Weights of a small mixture-of-experts language model, trained from scratch on English Wikipedia.
Size: 8 layers, width 320, vocabulary 13299, 52.1M parameters.
Training: a variant of Adam for the experts, 319M tokens, 4901 steps.
Below are experts of layer 2 (counted from 0) of a mixture-of-experts language model. Rows are named gate (a neuron's input weights, with its number), up (a neuron's input weights, with its number) and show model dimensions 160-239. Each number is 500 + 50 x the weight over its row's rms, rounded and kept within 0 to 999. Numbers have three digits each.
Before each expert's rows: a language model's description of what the expert responds to. This comes from a sample of Wikipedia text that the model never trained on.

# expert 8
Description: Articles and possessive determiners such as the, a, his, their, usually right after of, in, to; also "c." before dates.
gate0:545536467460548538546465479516453403500378531459518455451387460504471553438495409417531449508488478496516571448443506529471533519455517495511504449509574539465501479523463540402600519489571535477517424554397465496425513531521527492491482420
up0:503470480476385551479426506502575574444459549483397572437512428469570499484525560596473530445506521452471458526508550497462490468518510456521457459500511411553495511479517566552458518512488534480582548384480581507579505470450410448519587584
gate1:470515451514469447579563548469492467511500449529504450524577508449453487522520536510495553551448541450443466560510506519517488506560406453532453490448493440464473503487584475580469438483438549530550560477466494542436445484551487570583524484
up1:558516540568532511496598501595526479555525522454547446559385535516445450559483484492488408492448525540500546459483509559576483522469567552536469530509550484430583534502410587397541455495489547488499435542403461459445453505559523550427504483

# expert 58
Description: Closing == or === of section headings with line break, sentence-final periods before paragraph breaks, commas, and table row ends.
gate0:518528440503530528513571464376447533470510564528559549365474519463452418467517516496550480536537513559495446500550528567464455542477584513474576578536474532559506440413533489479401421565515495561564585447563450499603477607430487526520504504
up0:472554394572488553436555494444502557530444480529553486349435466537487450420482477458495444608522481525543461545499527518404507578447507441472490532535534492472517515486544524444489486552478503529493539490519426515499517603508443518466495599
gate1:480452473494505505648427483477491532387522498608553445543571510479628533528516502456421472468533487515503567537531482529472566501488450508538546576437439575535527521580538479508494533471547551536456519415586530497555454491468512498563411467
up1:513498552515520549424553387519482467547433524329458488437431432479483510515514524595522543538448452415427488489504490519523462484491522498422428451466496421500532417543436551535527471516432552445556454600463529508488553468542636500388579529

# expert 56
Description: Final pieces of proper names and institution words, such as Railway, Corporation, Hospital, and suffixes like -or, -er in titles.
gate1:426490490498593457509531458500376570477467517464581534502505503405509460493578575471512428491471488457522522481530508427449511482625528463501490484549507498530490516417548487475450474588508394583481411424537527530483460496513547454521439497
up1:540554417508363572457472553499601467464440429606467522508452483432468398534464493467477504505424535471515462538559603467573505500476436481603477529537545468487571578455479496514500417532509529524584483489461478469422477586590384544528539459
gate2:519361436573419521502505516454509514546465488497508480497448465487474433517535570536391530541556556472441520606507439520468553509547554509528524516607483433534525550583520561498564522498535585589502384548479482458452474462492448433571598515
up2:492465502511434550484460504493508456399448457537519561452438498471532460446495641553453531510525488515398452480528441505436454531529516491453483447426448405550452509531509518490526519504524433564473519636434557470504438559520481497451533551

# expert 33
Description: Capitalized first words of titles and names, especially The, My, Me, Love, in film, album and book names such as The Lord of the Rings.
gate1:509494559566494533484445593470620497518564563454427546582467550460511409523508478404426408512508507545551483570490453517567536479478467528472519558509487533493463509548457546596467460549459507486527429483582474436477479563519506522523534572
up1:473464586486515511549457519501512406405502493555513437455529515518582486539428507492499476507535511469539458492620419474525575538555485491470511492489533409456466595505490455506509465522558543472546526537510524477472499538523459516512519560
gate2:460471481522505496456492529473524564510486521479499481527481451504497413512521472539464493551576551498519572517551642535453468417572475557562524567567478476474488526485559471508561492510375476509562488566562492488429575587556509489584534434
up2:529586509479471535465532540482431490517480523502473507513476482536431510499488413494504538505508443452467503497514493411555461481542478491506475487425433460505531507510558449550544490506475553491489563451483516566428352549453542581424529509

# expert 38
Description: Opening parentheses and quotation marks that begin an aside, gloss, date or quote, plus LaTeX braces and Thai script bytes.
gate0:375409460568490477442584593493551558458533533580608481452546529514489536515533486417519499486588432433566558420549490494455444538454501504497498522503466605480542455593528548485481482518591456525533526506544501468527462514401565499566489331
up0:562485499514508442565519427543541493503522443543422534526501527503664477505507460580375537512447435470536489495538397554540571478527391558538491421519511461495488428532491520502454456513510472457437588500470541496488546426505446492454520465
gate1:509528466570476517536530523543579464517458542575438423549587453494439461542535510556432508459504515524482434538591483450445490488621400483600494511542485435527327484464684476549457504543510555544539516509521474640504445511452381504538481411
up1:491491488449553477412478442466496563440543426430511544483378629560548508555418470515519514557431369492568465417479445521460479478399550454382440539517619653503617464518474486493482461493495464393540476499518515415533471600505483492490458552

# expert 12
Description: Line-initial list dashes, table pipes, section-heading equals signs and colons that start rows or items, as in See also lists, results tables and infoboxes.
gate1:434374526418484469524517511506475582524510528481480455569591669511524416398550499500512561470509438543446459541539481462600519537436392558509485484533500436510466475524483491520496525414447479592485462549519470538468468457429509515504515513
up1:456507450490502527464610384530400433574489461586534483568411475503540419545478467518513457482484443573561509557496463447473460490490500528478505477436485524518473499448542584479567490520419596577548411560402484567506466613563504496504538516
gate2:505480464550464482458477432533441455508398556574585471552459500531498479548478486561434490494499533551416481490478436611527465478378450521519484454471500505446438517496555469444502536520425527440483479480419476513473471526480415445434543487
up2:516531526389503540545577499464433542492547460502447526476503547502546549467498471462531533485368451423579469519535460450515536512592519475368533537499581553558577516518429446542519519451493525583526551428550483515543467481452476609596534584

# expert 45
Description: Final pieces of English surnames and place names such as -ley, -bury, -ford, -kins, -ham, and full surnames like Jones, Harris.
gate1:606545505552579523489512509504508524581525574525509443497444461462508448593525529472476533480507490527481546516435408570470523542549387434532463509493455535468488522500461461395424471498511514469548501464512462598651553478553457421474479514
up1:547600541506549548551411492513356492551486656598598486506433580480455449596492527513506466545509503548493498464486453453477447486578491466505407422459453504455520484415474553389422438432455542523496499531536461463650547441421500465503549525
gate2:502560529514439372406482465601526482500555447582574526596453590521475582581459655476454465455394634499418467501476506488479612493432474560465443497489545488460437497473477449516500583524559457395498481523613574454463463543542385544559557517
up2:382494524400481498466579525519408493487553562487530501557455531531540523471462562594522430475522528522534491522451564460499557554471507541389515497525570511499486482454491614509478439497565507544401450406589570477503490458550541487525520472

# expert 34
Description: Conjunctions and relative words opening clauses, such as that, which, where, but, when, because, often after verbs like assuming or realizing.
gate1:487516553587478517480438384517476491554508602457539419467457581563527462514492571498544485468477458542553499433534523530576494487499516476470502450482426502401534580525558490520466493500524563441554552464431483534481510520489473506453636473
up1:499530548416406516502552549478504422425449475642515521487596460465493514455565426477556513507588536417538512495477501436435518559501479502457480467517605454538447431545492540531482468516518495569481540509519481552437418616470537504457451492
gate2:510545484510482653528518485566484478507524403484497476528564564525464499499423473503632397425443448519448477506451484555579583509581568376434479317522489413507542474486420515532468454579418484471459528409512552571539482457439452482516444451
up2:511433502539517490481385426501534478420396536561548542425524543429479437563557541548478560578611527496535520525549572415425560497420484497534561515457491509481465544560503485478514525466456453525475515558536426428481509482477473530478531561

# expert 23
Description: Paragraph and table-row line breaks, especially after taxon names or biography titles, plus number and quantity words like one, two, first, all, most.
gate0:488497537549469523494615491624514438530449469519501487550526482513581544430447506488552401477524474421554469481464422524531506492489461498494611494487432500459515492548521560470563510513431571502414484445432477464403503431551567513476513522
up0:481535483473479486536535477507551470472599522465412466504498523429481494438494498491566559477548518465442477566559478485473478441462463486659456460518478434492512595519520585499484543541474567534546439489492477499390531486525501460624480484
gate1:560501502505676568485500434504542473472536475503525519481434453421569498528561464453522522487560521524506518436466397452453482510498503500436391532523484514480489565480445550583441449504515551536499458426432479449491479477483499387491478464
up1:561545535545642524477586489468551468492477523540466526508422447466544437483488485547572494537536551510479435432476426398419495472451508558495487558496452506523416569439559490561507552494498607483564402444487492531509463547547502457454507504

# expert 5
Description: Past participles and verbs of making, releasing or founding, and the agent by after them, as in released by, built, founded, married.
gate0:526543447505332445469490516475475465531563499467576537473457483504544507456529476572534457465493523483489479491490478381528478431545417466486508484538491555516481532585492528453569397511440456458508471525582529565493392492516514529567540444
up0:436514395510547458493469540455549468511567516498549407564549584504568478449479555478490527516495509512531558532496586560548466477496478437545564510570382501517495499547586480594479538525557465601534476541566518452577526479483534505487455382
gate1:449450502540516484489553501444434457560540525494519466504546506476477565461510465470471426503570483471560535451421476461460450503457510438521635523487390509443556456533525529510531426510483562467502570430537536521611604534496548471550504361
up1:505553567490497474548455434511482528491414531488510499533460485477459500514533509560547556496443554497464528509510619512567557517525536504537387436521565466409531473528437516546416451494512508511535398458493527524405450431469470550555499585

# expert 16
Description: Noun-phrase openers such as the, The, its, his, their, these, plus clause-initial with after a comma.
gate0:531481480584545487507508472459535593567579545512534517519514525495449503475549560511524602436439486527538505511482493503468488476540474540458524415415367460478568563496444495483478508501515452494505489532537511429501500470516478613472423539
up0:553503465508476481500529491413455482492601479509547529472616600494490517427462438498475458491556498561526526497472542490543529453443457346451512450543448512534480524629471536502509546522504624412449531513520518474476414571523569525519567475
gate1:504521540547538443529588505594451461524478616575436451475489516599553488526497505356506507491559507630500452465487477470499581479410587514467523539454509492591481574476580459578567530594527549465537421513430534503487474423532513510403514475
up1:459525552442427465480498531443507434490487414515532460437468551473471457513456556548659532503507461403527515499457486531516490492554422527521540510525430544430552484428388516436493437453510455534494534565571395476585511477439455494550503501

# expert 13
Description: Clause-linking after, before and which following a clause, sentence-initial This/He, and two-digit year or number endings in tables.
gate0:480469486496415529518562484504569556503570551464533526493516431336513501499515455469457407569449525390524590531506484429499470555484472512564593448483528515525504495505622529480501479521531478534537492520477559505530562540527542521492580545
up0:370481561487480512470461407496496576441469467451462446480496547641570492535485541499514566480588459519422503577477535538460463526450493468433501510453551508472518510533407541516445643458475620470499504496479485497454562487473446488445552400
gate1:531457512430334500516499516500530431427668488566544498460541513509490483499511461495472472628577496500608551544410502497465588459552476528523537500518414515524531459511447542419527484530513583480472544446460455520513543513471578492441523517
up1:499472567557569523605504444428367503516546483514574507519542518535566542553470519490487509472608510504527472422447572456477490539426498555442495473536418598469549460518494435471492415531590421505437386448585532446530523553443470621478492590

# expert 62
Description: The word of after group or number, the word and, and nationality or religion adjectives like Jewish, Polish, German.
gate0:448382491482458512506582556450471443510484401526513496497581485528531491568498502556503554514648567432552527405441457587393566505501514531389536520422453419499485528443628443565485452468544508471493446526546401550519484525483460421499483471
up0:500477402442561430517523491552532530543447553517587536423483449506480536463595503466491520476405517504496440397505509390571443592448520462567455468579454466537456412514462379512566539508488502568459507452449495511510487520411566519553418474
gate1:449576471465470600424438505593551473451465502512524493464487530596520548487466531636573548515452531557585502507498517493478545457513534463424439413560501502539485465531461548487477555514441523548440580435441418481515519453342370507335572559
up1:624474484533483489482494456500462511446440480427386541473514598539559436577467583515506466566506448485510456526592541530422587514573573417513485491455566518543445494471453473479351592486442528469427545492560524427525432566436394523487526510

# expert 42
Description: Pipes, colons, line breaks and heading markers in sports results and biographies, plus career verbs like studied, taught, and pronoun he.
gate1:580490504538476505466598572610463479529544551524622544521526502456497457509508466493564424449521489373517574539517462517456433530486448433455492529418575521473515523460538592551502458535491451527550563527495549468418444579518511488548522448
up1:545453514531502435415594559593473592581442461519548507462516453480466556508472475475535497390529457433526533575505536596460411567476571511499566506513573592450542484521467582540582444505518526505470497550525469419432520541499495511564509437
gate2:563530526438464569561487422488481536456470457527511516486476512433536506541509493421538507540588675478446501511429561456477517473495561449375523495552547529502454574471599424549469446566543472362511482536452515512455479492581498338479528506
up2:489567546469410516479467489474490607535359420484499382556456571460514515530504488418457515558465561486556497480470613525563436418539493450608492525579548527526550580495584432533586480567453469408461453482492517480534494453577458503586562520

# expert 28
Description: Digits and number pieces in tables, scores and dates, plus degree words such as so, too, very, rather before adjectives.
gate1:410441532422469547526525479416375530525475601498508422430601409480500554463542520477440459484536478519401533488574486505514449531534577541503570578435570526441461555628532503590548473523435517530573459446500493542511496537511573531496498509
up1:550621458566510495496483492575616508454531442525517558551374605502493416395470500505533530492460468501611493514457496504541537454540440488486497417528505517495497464439549537462450496506502506515434507556498491489441482379473451472512489465
gate2:543478455458539538556569550523536469491484555473510478528398460449430601523537539456539449515552482543446486523523485437506460502521496614456484472487533557472499487513395589527544385480586445571524394567424505529498591352544468448457487420
up2:463394541524486597505390443504517561561501482540459502505586533569504533616520489491528565507576517570534539466548432517540510550527622564501554543483547491448505506531496492471501474444422588460496445514542501470530376460415500447487497451

# expert 35
Description: Nouns for people's roles, relatives and organizations, plus common first names, as in player, member, father, wife, company, David, John.
gate1:523480485510534564529495477464447527546540537446492483437408502468396564522488477377524441454491488558500501409575522482527474548411493552559512456505459508570528504473477423512568465489512626486471431564610503440541454450580445389525438481
up1:546373495481537441655473533475507543456547506559496501467452419504466544477522486527498489507459497442516524435484493494508453533436511564404587516541437522577446450494468504562504560554492480560471491601503442533527474499501507551467439554
gate2:465514541527482524512510403560445538460541497451458466479520543539553495501519576525535386513448448551564527461524421501418529498437579429484559504531539466556483497528518487415484595480549606531525455513452494510508505478443527486502433547
up2:473496533523438433478524383562591438446568479501432569446536477573464531577510549528426512456526511545601558537496444384462557534538538500546426526436503491503406523544452424547479489539485450456476538543550489478539504569483504476425526484

# expert 32
Description: Endings that complete a word, such as -ed, -ing, -ations, -able, plus words like information, known, found, often in headings.
gate0:534429492477410677476516524555525541550583444459494476497425508515477505549488515521385416468587475568446567544577481400515549443541530566506445507501507468479470458460508484488515529624426609404474507507448467484484477555527522560420460548
up0:553501495523490639425477536519543485570538451486432499503481503539557502581416505569470398536461544565429503444524486444465489415484559458485546528471542466460503504386500408502523476472445567463494478612528520517512419590541443533430532472
gate1:552548473541520606484516540484425522484476501423443569460430534427454425513487496520464479536454499504489519434547487497489401518482488516487477462406543381584391535476535550499482516460575508611466449504603427480550544462520502482498481526
up1:542479569479452551523452456509486519401535538413464539486403490475414453409554496466490451512510449455549491449537480422491457517490572505444547441551563515543379487475528444529471457477501490511518418472555500545517449456497517430558515496

# expert 4
Description: Field labels and first name pieces in infoboxes and tables, especially Born after a dash, plus first names like Ed, Don, Dan.
gate0:584422514487441600473445488549427509488463443556541559519454345547536458508559492452545435525501427461485504463514473489501504531503434559498472550371423626452616549613518601568595472586572490560471501577602544465535486458610561451532531534
up0:492472582399414487458450443511458457527510511552539594476495430528491441512583421462615405542476481489496487477464481428526501495511492616488493551433411580494637578508462554560569509482560521456479512488549539432570477433514557465471560465
gate1:444519546582452499539483502582508459520494513527580451444517425541499525510571504467482497524501476552504548435518571491547531470397545406437490591454519470498421425520467500450492569512522477503557460529455515535515501394581371533538470443
up1:502578534427502541423506477500542456560502511472399610563472482495421485466542405515458507487502478502487543490504495516512523422525491471468484449547498519522471516563546494539431461580475551541520506535570490539383445520474510415534536524

# expert 46
Description: Abstract and concrete nouns and noun-forming endings, such as story, structure, disease, and ation, ity, ism, ion.
gate0:440558578571477543521542507492499485516515512462491540623416480452435412490556548472458538450563333482531507568521528608412537559431456501522558555413536584512472472443456547498542427560451522485476553544466607448487508473464544482441530394
up0:478538548507427521495495581389512436499510420572477526531565544530547482450522495532463601503583447469509458524449520541494485573458557515493572510479503559447449410437536506522475521525584507459364493573535520540466526518380586496436484416
gate1:432487563474481467446542568509570439512530626534491464543532493518506503460452495465528477518572498428463531513606415478554440496561520534424525539569455531478463445487462544523454461479535498551561453534449471458554512462503628460526433497
up1:438499576485562580505434500567514530484518574551501461482468537502470568506451481505475544498471517523531532520462491485473474482474531534511526555501546481523448466451533534638433397524567517526480583553457458556488504591569489615530523565

# expert 50
Description: Auxiliary and copular verbs such as was, is, were, had, right after a subject or relative which, plus subject pronouns he, they.
gate0:574450519431522470506498485543443449484467492439484467492488610486602452457472528544427501458537479385486508484492470476543402503527540482458614442509587454499482524549525445619417522540516536387506417473442504502544437532643481546484499429
up0:492456379470493430498509457443487523479538555497557544510420499522485498435587517539610542463403529516539594495547551481473625540475614510444522438474535521507501455516488532513482519554509458520385548428443470443533501521451510480494507639
gate1:535472486513596586523529441495502521539436529426470555453481405504397453526552433499431489465503456557464542495487444492402518515510479439554424446504453406485477451490476500426515526536509562534465419499475504537534524462552485452451495529
up1:526467481501369540578542482518497467484582525515558525530530479447512473576491485519595533517666606485442490482562559523608518556460542463444531493501565474546547486534489429577540445475504470496485549475545487474455442479537545499524521482

# expert 51
Description: Commas and dashes closing a phrase or name mid-sentence, before and, which or a new clause, e.g. Alabama, maters, Utah.
gate0:389442425515416486495484434513519568504449551485535420511517535480417560448580512558484500429545494602429542502572454456528462521471567551519404510514490500478546544512462468542517480495544507560571486528502543459445583407420560456537529570
up0:489452419478561594527472415478626554394528468487461457564509495502505468486590559590416560484509480566477458521513484495498453471537590519436454514592558528474548466466466496532492460492535466452528545548536540393559534482492466526471504460
gate1:462484491540420510551538510580501486457503467555535538506573410486450494561560607523507435499515479597603533508430527533549632483490535504449446604464521446503490476492492453531446437514538520483534515429548548502394418390581440534540633389
up1:436515410550461499483442516488507555496563450463434463515503405521473448514504590442441487630454467532590489519465505561523515482474521532498510565492515511515475510489452505545478472502533589520467571413512513443419493448462458531535515479

# expert 25
Description: Adjectives and participles right after the, a or of, such as this, new, same, largest, successful, newly formed.
gate0:458523409510449536471512481471506543451509516529530480553485379431531519534583505430452504565470500446483529562537556539539468518455511550526497516464465458479502429529541592557548573582538554413499499563505416503471559529512506524445430562
up0:529532417576491479493563587474512484485565485498507517531499511506480563459551430495440493532580530541548522456520541414434498459534484498440558447566531552468511421525536537431533418490421517562510485511599428485503354411520499491576529477
gate1:471481484484464476561415419511559496478506560494501489484444570516541537512547521583348547553510594518516487490491517489473443520535527494434443531500554623423513476479424493430506437459434535476546533553442425419501566422482503551583483502
up1:354515463564460488512428562490517613513488449532518513457493593541513436476594575494527464494527506538492536486541503482560559558520487570464525500534480498587469421498475462560481534456461499518463521531447603456518556509489453481467432453

# expert 39
Description: Reporting and relational verbs (described, called, wrote, including) and prepositions of, for, to, with that take an object next.
gate0:515493472580497495458546525473500545459589492476534572488548506429479524502485561533496507478440426433525512477491487456444492438487448428482571499459488577432426528515494556513509554518571492582463440579521552475505544538470454503561542503
up0:488460427474536566560438463563592482555527416488511565527481537561496529487475501536574566450472600566489496525538533569551525514512463468462522425466507452495543551519523415506481435494510418570415521576546502504557574392443473451528448593
gate1:488516476494495484578591493495559571466541541481503507477475529485576551578482478509467475421513468694497509623505563482416473573561529550438626532497578439494505506461592455568558502571462523547544471450402523550454422594501539437467516473
up1:502525587509457519470449503555471439583449480529480495463543408493438515504528579516475530547459520415478536468456408593575557472490520442596411434539524539470465450540393512427409506451531474453408507479564451462619469498567442540543443519

# expert 36
Description: Final pieces of foreign or place names and words, such as -berg, -burg, -ski, -ić, -ov, -en, -ville.
gate1:511551504427461480440506481485456419550580438503490438508492457441507507536481475485496511573492496396397556409533467506461549507602465504507497508444563400459483532544671432593475462527473467504535513437433431485538585615416568511536396542
up1:511503575431593536533464486505502405423536498498602500521549471511519513589439479502463488611517460507425530386461501468409534570535486565428498453522586443496469511452649419616463460514563367476507548532510445460494560510449567515489498513
gate2:384497560486457531523581509545501385468479610481513467477471531479526472553487491513460521555517453513549556482521461482461420421517534416472531588504500495471498523455470451449454509493574462472563473476467426539482452591500485501495448514
up2:459519450568493448544413436459592637507531511455508411514507535563534546496555507512444470505438572517501479541406491459463518523442503471498402471474454559441575512541480483505556653511514606492467520619532529440491570459396430432534487481

# expert 31
Description: Month names after on, in or a year, such as May, October, February, plus newline tokens ending lines or list items.
gate0:484490466433422519545528516539464476510522555520433378531545381465541414516395464351513411487579458390453502488472526486479532486499505531583531565409517461471492515533551588507436420531410596535576512597498478475408520432421521564470460544
up0:505473519545523477516505441492418475481453487419499466435480488517464450483576466507562534453519476467447542572570557547519427493523550499446466466589551447527462500525472483539472450533596505425428446476459446495423439461623465472490518508
gate1:565451500485554458466601386489454461524561485389490438463471570569496541510547446548511434562447469555550558490565465536506467509448524415577574566438453453503537451466479496564436528501507489479533456526564418539542463435461518528511572500
up1:550514575404594398490546433546408435523516516482510526514465538557513514570535587507571502521535471548420546595439450497438520471439589411503532542551496475561443486489464378441442535476517498491347465537486462511529465503496454546572485490

# expert 26
Description: Bare space tokens and opening parentheses before numbers or dates, in tables, infobox fields, coordinates and birth-date parentheses.
gate0:564514503545466512527497563525467468553527589476510451526576449497510403503483522470503426467475489468562434500517517532541437564596545481569511555475401439526505515481541381521501447560426512470533520509461398507535533673495498549477558516
up0:464504490575411612545567540497516408559503530538522459572551417501453459467475542438512340521563444431531515462437516558522452536525578468494485589496447504469521536480528477461579540552391568442532471574400488471574568608463478544512574482
gate1:608436448506487496580483472518558567514430511469534502512443522478469455541552421523472546449413451567562517582502516463464518478475519454608537591431566488465455470511510523435448489523487508423507426529501528553465571460512340497444489437
up1:540452528523516503519488496518582567557450493513534523517450527531459485517471421480543529443433488528542528566470498496469462493470548527529510599515493453527453568538521481432468513491552490415502425450521544565520559473532405392484512451

# expert 15
Description: Century digits 19/20/18 beginning years in dates and tables, day numbers after month names, early/late before years, US city names.
gate0:555522434537434433520487450494468494467571528493477472536523467453498546463554466495518499454487455483482566495503472482452551533497489540511507440498503495457540481536576552519458556501564513489541524521465443532431476443576534545530528511
up0:472530513475449601499583500594533437525354466461520531499322454523441460545479496533439526435481543371502521552535467537518488522519512432552462526416564479475487478555474472454462536586544500514492548487563465487556532475531495531432523477
gate1:401493487494469501442568435511456526489506548456557520509496474552458532467621531499545553557501516470549621515466455583534496493515479550468424518483442495570458531529482430447474459573528511552416533544519431450477527564500628500510460556
up1:505500525438456503548589469454409547469527487435473575531560532522573516488545589543554497541430533516498514482453543510500522452450432487450419417549446513549498537567519445521533438475476456492451525468593557421586476536461539537540484529

# expert 7
Description: Plural or abstract noun suffixes and whole plural nouns after determiners, such as -s, -ies, -ations, -ities, games, students.
gate0:491532601469490419498516497500505496479504553546521466452516541492529562543546488472582524524508487577562474469405422455431493573449496529518514458563451470428475544552484406401407573565539496592476394412469500596525562430442512563445474484
up0:501469471481573504445513456516464454555485486359601412581577477473467421463525435451527447509548427473513513546555538548594504389521595410545452574474470470441556448528509538568617383494491586458565473574507490429511465519537437406538533410
gate1:438374570532571606432522559514481569556477513497508505537505457527578513624504495493594392420571541412516534543451516537559507502470486469473592573525508488554512548514514449533510496502444570450620563511576432510505613501401462549514528541
up1:517486450477488377563509528438538483542553427480530494440399450562413506525487563543500475426509503519458486601544497476490484410534427504504546445608499413477562477415526556522468492487418632476539546495513444556513617563400542513406462507

# expert 19
Description: Mostly of after a head noun (vicinity of, part of, chief of), plus locative in, from, into, near in place descriptions.
gate0:592493538446477459535522526435439475456505493488483491520466531508534458447438342381500397496477485508448574387502440495463495484587491430493531484500509500473477508499497508500510505506545494501482488512516546516486467498469465532462567520
up0:508534471533562440499511546510473468497537612438529458492556489560498440521531633523514449504565560429568447565561453483490443492459479544540559490446500514511559473491547519493507532522561510480506527553493429492482560528437472540495484500
gate1:501435528585567490492477491480540565456515512526516502551445528432446512491529655429506489523482559436508498483485528503492635505419440589516504456541489469497456546455462450414444548534562435491453442478563443488499515477590462511432482409
up1:408476448400397531440514524413548572468417540485535419467480519466410566453500485454536543479510409551476547521515448519519469531465515528622487433511500460405511505590502408519496452504502495527434516460459548461399569449478496430575484521

# expert 11
Description: Word pieces finishing personal surnames, especially Slavic, German or Indian ones, and the pipe or comma after names in tables, as in ović, ński, Singh.
gate1:519449437545521458442469500528417575522496596512517570481477611474468424529483531522554477466494519460541545475451438518568595513500482501452501464614521558566390564551448465552521440498373584490398492448485479526482521512531468620438572553
up1:569464531477497468543521562540498498463557592451400539552460467450400551553466541535455519499474544514543567497549438656524606565421414504446470461530533488454459542543508655523557470520536575581483469433552476562494512544520500505579377631
gate2:388471494621531479461413424464503535494511461498526491608518516436527522536485510496482444437497541566537558435522518535446495446562411585471462456436536457477554520479496630576522508450470491391481445505600563608540557492489407566453535548
up2:441430525587571462470461436473557529578500398482452549513515481398426484527583446532399485517490475595585534497531531572486554529540514548437488562441397545552516478549432540533471539451497493471494447431485507654460482518667469526525547497